config.toml
n_layer = 10
d_model = 320
n_experts = 32
experts_per_token = 2
d_expert = 112
d_shared_expert = 0
activation = "swiglu"
moe_layers = [0, 1, 2, 3, 4, 5, 6, 7, 8, 9]
n_empty_slots = 4
router_score = "softmax"
normalize_top_k = false
routed_scale = 1.0
balance_loss = 0.00218
balance_bias = true
init_std_router = 0.0336
lr_router = 0.00103
vocab_size = 9403
norm = "rmsnorm"
norm_eps = 1e-06
tie_embeddings = false
optimizer = "soap_variant"
lr = 0.00305
grad_clip = 2.0
batch_tokens = [16384, 32768]
seq_len = 512
train_tokens = 264700000
steps = 10995
dataset = "wikipedia_en"
Below are experts of layer 2 (counted from 0) of a mixture-of-experts language model. Rows are named router (the router's row for the expert), gate (a neuron's input weights, with its number), up (a neuron's input weights, with its number) and show model dimensions 0-159. Each number is 500 + 50 x the weight over its row's rms, rounded and kept within 0 to 999. Numbers have three digits each.
After each expert's rows: a language model's description of what the expert responds to. This comes from a sample of Wikipedia text that the model never trained on.

# expert 20
router:540546504438525523497454536486396488551530459524486444441569530446523520443515503526425639510471429489549513497467470492496471547452504583414490402568573446485455469504508565559500477559510551480369481452536423423604509381531557532501574463479464510485417511524473477456553563510543425526590507454514479468487441498476520474516520525481569421523476453397565426631459511510590413484461461533520565509474485551470454514559506508440516562417486479470543467542382514545452569410385565
gate0:619603467446473557559525493504482577524493412443495421492540428565475563452447411545575537561536452558445467496481467557492541412513572460407482479470491481445570507488469547600425519417496432427522484578503449489490467448484546537558533528559552504479550505505475486569519523437518559497518445440443379444481498461494581490439530480524370469499530481471585525490528543528529593547403589491520534423546559605487546478515571492565445591528466498487520515476490519493505542475454548
up0:578625591450426577485532466514499597629520416526570399554553416512467531528509442520652507484544413620491546501534478483447503483602516542589485621569527512533521481574437489530573551429495455507485587577519482472483505512480568554598516478578507488466454538517490439417539459455576524528509517532473402357503519535498529468488462533587497456524520472507554499456471516532522589558477518487493493444470584487429500516573503499445449547492438468456496558465472517461516470495431536
It responds to: Head nouns after determiners

# expert 3
router:412505497519505495486480424520539438526598492462419546557486549501536488442476479506573639466403550511511518531446515533457481555513531521429496562545534540480536487543554532409367574581389554457506471491494568603554581483465539421553498544531525446512514483515544471413462460479555563506384512484495553501429477518524412515485563565572384545564501520526475548574440418534455449509394476506538485494562436487536591394558448451436574483431500570534476542488523464580486596504552548
gate0:460496484519442512455600434569580517439519567396567487430446495471520513384444447629518485498474533429491507406553452516537428565556558483509509466523458536603495467450560406499454530494576452491443481501534473625533504431539441496424493515499552561498495460558516506454498554542569527414549532543550368509504499534534498510480391531401504457427591500498611537518534498472493421554554477415437468490454497487532450563483524406533421519494537520531388570479433552536500452469522562
up0:477512508522489480454584447535546465489521541442556447468505473470530494423445424594458487563501467437505518391515473545556442533566565541514558513579528541592512462512504478486437509493562469529429522519501506613544489454481458531396469512464526522485508435550474520447513510581559530421574567543557371485530542570523509523467390467438509492430613454469588560539502422470524485566571556436486481568432424545505435506539530452501418569478588429465453594473512496484458485534507592
It responds to: Sentence-ending periods

# expert 10
router:506417424558542497559529534511374415386605498482460539536545487483550485493512462507512456513450442600437475508462549508571390550524452525448427500515546517499433456391527524500517551502498484453434601535484486391426525506459470469587502503587528524502422553459515464471619481550428473411440503445449456555508396529541490534433480548572547560494477543585503503539457483498420486570524528527453495399499413548513408422448494513476445542442480517404531556448610480626554547465563491
gate0:491446422512453463542552446503519654540539512471523500585506431493412565497421555496523512495419558506467533452619487525485523466458517513540540485496453493499462565537469493478569491456444550486424540447581485507492541517403532472567536474563588474520521537444486446513484463537581578574554620534492459471456580482504403465522496480465470483544506556552551458402534494513486468537598526560496469453532486436479578531573448568506606551410391588460558475606548564526536493521589482
up0:494451392544432445529553464500500639512555476462492577584469442536429521503437544516486555463453539467490535476598502509487502489435494494552540484439484473479475544522504473475546510475462591472354534465565507516421516498393559504566530460521559507505501548480498448526479445558553591516494607520484411561455550525554379469525493486496473453530499492527532430406565496560452438505525527558470462431539484481467517511584517598519567557431413565506491496595538540471566496529552455
It responds to: Paragraph and heading breaks

# expert 12
router:394490521402523589435411513564546482516580573553461399516487565512513521483468497559568573494456457561550474544456558448400464534556550600452538509510571521502463492518538416467424525552474564459419626488512488507584480540483533480523540586503445424441489486493526567408535474575517461447486512508585498508460506475484455491454450507449595450448503466544514522658420472455552471464457470500484563584517479531490457478561479459523577518537542430496602519440422561464491524503393516
gate0:435443495402508438417516517532484428529495439496579422578507504520547595443477515486488567531538432476449510523471518499357472508517524520490490564450546514557505500452512513481540505462501486432493512453507533498511571578570549578526484505520436504472485545392463564480525399500594443465457540452470453467477491446488566500495451476494573506480458503486418518617544506616479421482411548559493392499477537485515572450557417510437487477489446518559432480509489551504520567353439444
up0:589555526497473550619410405418498560545474406570555500540489498434432448534438469583477526547549528457563453483535492492512521454531586488474410518469445533506572492506401485538461488540450525546496480432496426522501527588432457412516495508446450442537455549535504511516513473475502485576465543560579565549501510545564530485444569520426469411509483511538487537459558445537425549504538428501550651479426449471564514417442504468528477476476498557495554510547551447537461403528523463
It responds to: Name endings, given names

# expert 22
router:510567468492443544465575456489486516484511482505539498557519476471445481515565437506563508594464475501576413538458504582565408502407418455552502474560583534546479527575403506425427503417543490497534559453465475576478494466520442471550407469454475526435412453515556541436523547534477528442519506501499409386580562452547611502512501501496508572547483509472472582628566494525517620374514442506507366577449520405501507537497492551522480535498467485468445520477577502532408519588577402
gate0:484512526599554498509389439555631532541534549467519536517485479530466494512471558470487535500494450626497421601499496555495571542434526462529454426519606513583487512454429493526527511435494529492593521514603433431631495498504458415506520464558516510465464460530449463490547583516463488536475454496555456517515522512558566570486435556482497521602572569555615472414535506447480547455488589465432479476559605503557500399449505524511492522499500517442496547514488517517517551550491452
up0:440447433570455477560471563501516550506525414537511490541552537363536457453415600469455517503571472546491509505578450438513573568581550552493541564532536567467520575547537619533574467502528434544526565473503461502448556496522566518494544447506538582493447515572464488479506567466479460501461541498502455449435502470512499532507554532485421535495427540504508485456525550578436438623513500493605528516491590510570481465502518512498523449528545602463503500666545518512537477481446536
It responds to: Prepositions

# expert 15
router:514497464533465579489579472521475456500422533469487580515532471544550526491465461562468484568490521527514512591551468394440529494456549515469390597614476472499476534484573559407588525438499509438573437545493478545435532433425439518452613560562591500444464496498477488430498465537482432509473473489421490393436579546574464481464551485517511576566425456472429515550458458501513487469489555547540510472467578402447532516514485496482435447579555528416531564515580467498585499500479524
gate0:601518528557496531523461419510514435495455512381589487491512455481494456573495530367550542454393503458549394487436534448465466568404482500437503472489448537542542492540501504496567518529547507433526529457552491526538441541496517507604508557492514443458570518584544431529461410518513550497507408432475606563591535538599467492483511491487492479515604544437462498529455549436454512489497492584523420518511467445510565596528528511496569466474461595466577514540530488466470440553538435
up0:464464477378487455423574505449486473459550497483412453552473547586488505396409439580465500474479477501491550537481439511557543426520440429523482568440600491471398529470464551521483581497487547524501463570477430458460584437509531540399508489491487516553535457564475561496528585461488527456514461512492390507386457482460526419470468503453429494399455513494500490488451491549490504504539583547494531520399503600565490431513515482529478545523517461537447442449474513559547594529470495
It responds to: Colons and field labels

# expert 21
router:440518489574465462551493491395495407510441502477530548456441422487493463499529470468471437388488503433517463545489459513408496533551437445535458429457469443429578494454417545552515461574536488513455435529537496488492505560496457535539432384454415524523492529539513476591548576499570521601531495581543497588480382486569579513540556507467487446562429540493457418440584521500481483467434509477516463468475520506499422569472566426514480485536483463530524572433477410525532502442482413
gate0:441501527605529436442463621531455477463508454425425487468490654411488500501514505535454337464442458454463479483478580459559493478383521514479546471517491421360456537555439534416502556486491440460430395518490550556449525535558448441443438515465471373573454503461475428575550527562425597436484552480421477544523476523531480508447463520464547455450547520513608490517558425538464469458465560547520532506553496527472496462499538621452385464435543446579520542496499428501508530491510501
up0:436572526549556480449541564445503603562504487522514549551477605478483435574420568392592386447509481499442447490418527554491531519497471544542465461435548375498510468480549525455496525492468479479525462570425465575547512524558485573597466423464514538472470467394528567526508522572474618474556521526472539534528500601572523616537541545565532462501494431467552559533544498576427486530466537531509485468478462463523481423513514545528423510539612482487493523473567455532502479485433530
It responds to: Word-initial stems

# expert 5
router:557463404505504447515516551503567494562463470495459502526477534498478537548522461642563472422547482432460578522433500548554531412443558501581614511537442545474487493487532409401488535447544557561447381558488511519474421447459457511377524545622463494480492544444518585450429508452454487564483518521458564431530541486453467546407538451459427585551498548554484548476472547477382587507549532506520518451586577449448510486552521603439415528507425446465477551528486536530529573585487532
gate0:614577537442420559449519603507549436610469456467501447491486469593410493461504475495516526396521530413516523610584531521482560474419558518529458472507492578561557368524475473519517516492513461435526543489417444534544473538387476658492513483518464519513482442460489495542429487410464467472480521555540457473510525469447551530534513541463360542566458571478408511513483521563550458493469484595542516530442548446492448505444462496588405496440496547602481467584454493492478477530478437
up0:422455499522515402516559517504408633418444590567491435465484523443622464480492479533521508564480444597445462439487511444510484546562530526501575594471568470436447561482528512488544500526504555555472474511593598448472431470558513498532508460562557541514506581513444532439522585558499571539548459549427545553501493458514443406542514466547568451495468405518479513456457472505519621539539524459475431492505526594550572484558573458409534509579511489435504441460580515456500537526504492
It responds to: Table cell separators

# expert 1
router:530564410432553550522455446545527441483382557498426456496554509471479477464558440546494479464456478537483520515509527536596436542487453502475408524551492513554410455515466470449452478474512494411462456496475487573479417455507480530467467542473526433473484531549519447415575556490555502503471504526429576471447578490371520472460427531465482590532460432440480511552405443580467563521500505595450440417499517455504564460422526552512471462450444562456528492511428462424461555510507469
gate0:492437515464552491563547491441585443507450488515586543449500449483408530547446411492473527503446445487493588520488379492577523503573532392437475580558538500473538424627513500480537549496481436549529482476539474473505537544520548594407428457580460555524537412574393474442455504446534512527443549459556504553505389489494486544552496513494480457499532578431480503472638487489505453518375499541482496489459500514440491357402516478497469548360482564444491548431370484551549491595474526
up0:492495500520491476458507457551494559525527490601469405494523490541541506480564614470577527466556507521471492467515610498448510497478453506570540361499524493494502560470521491530555464436521458506558462413445475557512478460526458464491458536464539532559466588409557497564594586475506455482525529574496539537510603482527490500526500428505547525532479444519548459597404478441511567499471439458514488470611454526463529638592546446561553397532539488554425425582453546447479550452536494
It responds to: Coordinating conjunctions

# expert 23
router:560462539392559435412525463473564538533404416433524406573469539563454571442470558508499539528555510432506541448511545565530576492493444553455530421464481539475441413492563557447451458490536415537550463505449457579460395458497446469465483536433638552464593509455443521358492525565491459521511547475474482451501463528535493580368516507508413521610451541530567474513434521479512539501568539524447484424526563436571491461537498553481429539463507535454477556522469542549492566527495495
gate0:462487573440488470553499426536631492489538529558445412568500558542600579471491578556618448544467492455550507491472519472476509573392600523525453553543500535501553613570383500479498497526484555512591532478522486507396433488490469509590529545547407540498441415458466420480465515499458534510396453547631561541588520557550550507500507456453562522447584522462466512544491582468545494407502529493495573467494451439446549457530503520525498499551413557556528520464504467464529525504427530
up0:496494545426525486520486476535603453564543612506462491555486516512545536482471480569623492537429487423554536519533518439432485558376541574521446573473553560513487545510413443535498499536448530506559561513469461465422466507427506523502434523467483502532473450481445411462443561542535569492487429597557585573509481475498544467431536401442523566432523462490422518544493497482433530451500532510488554364509500444424558454475481511419509511541532519570560539495489475480548441480476471
It responds to: Numbers in data rows

# expert 17
router:565568530481496581517445528544500443438570537558491470412446505467467463454570491577409545490472494578495411514576450517499567516462452558470468509511487555601457487449486553509404478504450579532483569523435436470480439412458502497549583452508510518460518438485540454369562530403561532430491464538565591516561508504509556447433581416469471536521515579457447525597538425501534453561549600569466470499448535522509511493555503584507583483469574467509437571543528443512598511388469523
gate0:527489482510588490550459472442478516536485425628551567502514527421489489480447501534460435554575564508483511486568468516557588496485560425512470553523385481569532533507549467613484455514477484503518468495529462505547549496436467514492502468586458556578531518425461489534551433421542507530540443545608488467506484465604496574472507586531491609536540508435532545442487490429523455527469319439621598544523431499490501511468396539433654532490569487481494460535573555506561519461482526
up0:595582511481465482511563497514484460527529453511565619497513556507538556573495510461446408459544625433459473443531425501432581491481539469471461487502444463509521552481529445527424512460557525549541503506452413550463484649444512429528516447469498524572527485370522482513562491433489520450500479467522497422464480541545440512483450448622552514528537569427487535558516435444444451532479462505477581437421508486494433521440508470545557511473629488464506521570509493508443480510494535
It responds to: Modifiers before nouns

# expert 0
router:461481468514504488492518528518423467541534515524561602627484515570456541561482485502528497629422390537417546488461434579553522426565469595424464532507523412430548484592508470542404512413388360449436564503449549520491485449522452424497519553410564496539557564486427529378611449476497464514559474503528522546501546521524431545496563443597465584537503532531513488528486492507548479492545567559451578484509428505580510477560500545531404529586467449476536440525562515637447519527470422
gate0:378466484563390518495515536346465563499459475550512422557457524556451538458532481455495430410468503523531569504508528561445511520438482497472462536519521503524597479501511431495487458554504465516588465469420548477484449530567404495572551471461542462532548535480584508508549597488444522587499459477437448488418438486442556397483452516582470564560455514496540430460506572498435524586488549500448416499421554473483520542603428538459469468605506495524503458491462487442516538482445470
up0:503514484456466484507486512481493429428538508463506541430493426500551477521501483527467582558535513492492393556536512484471598487517471441515532538421490440515427570494589535551460487526445494506397488549565376517476494471500554510372543558539507475529506510556529541500468353551599474474495511531559515435550472441494454582499465481522503483378533471388453436527485470467581490417493469517515555480504367501514507522526601578548448469465581532497531563447504473491472497580577563
It responds to: Line breaks, list markers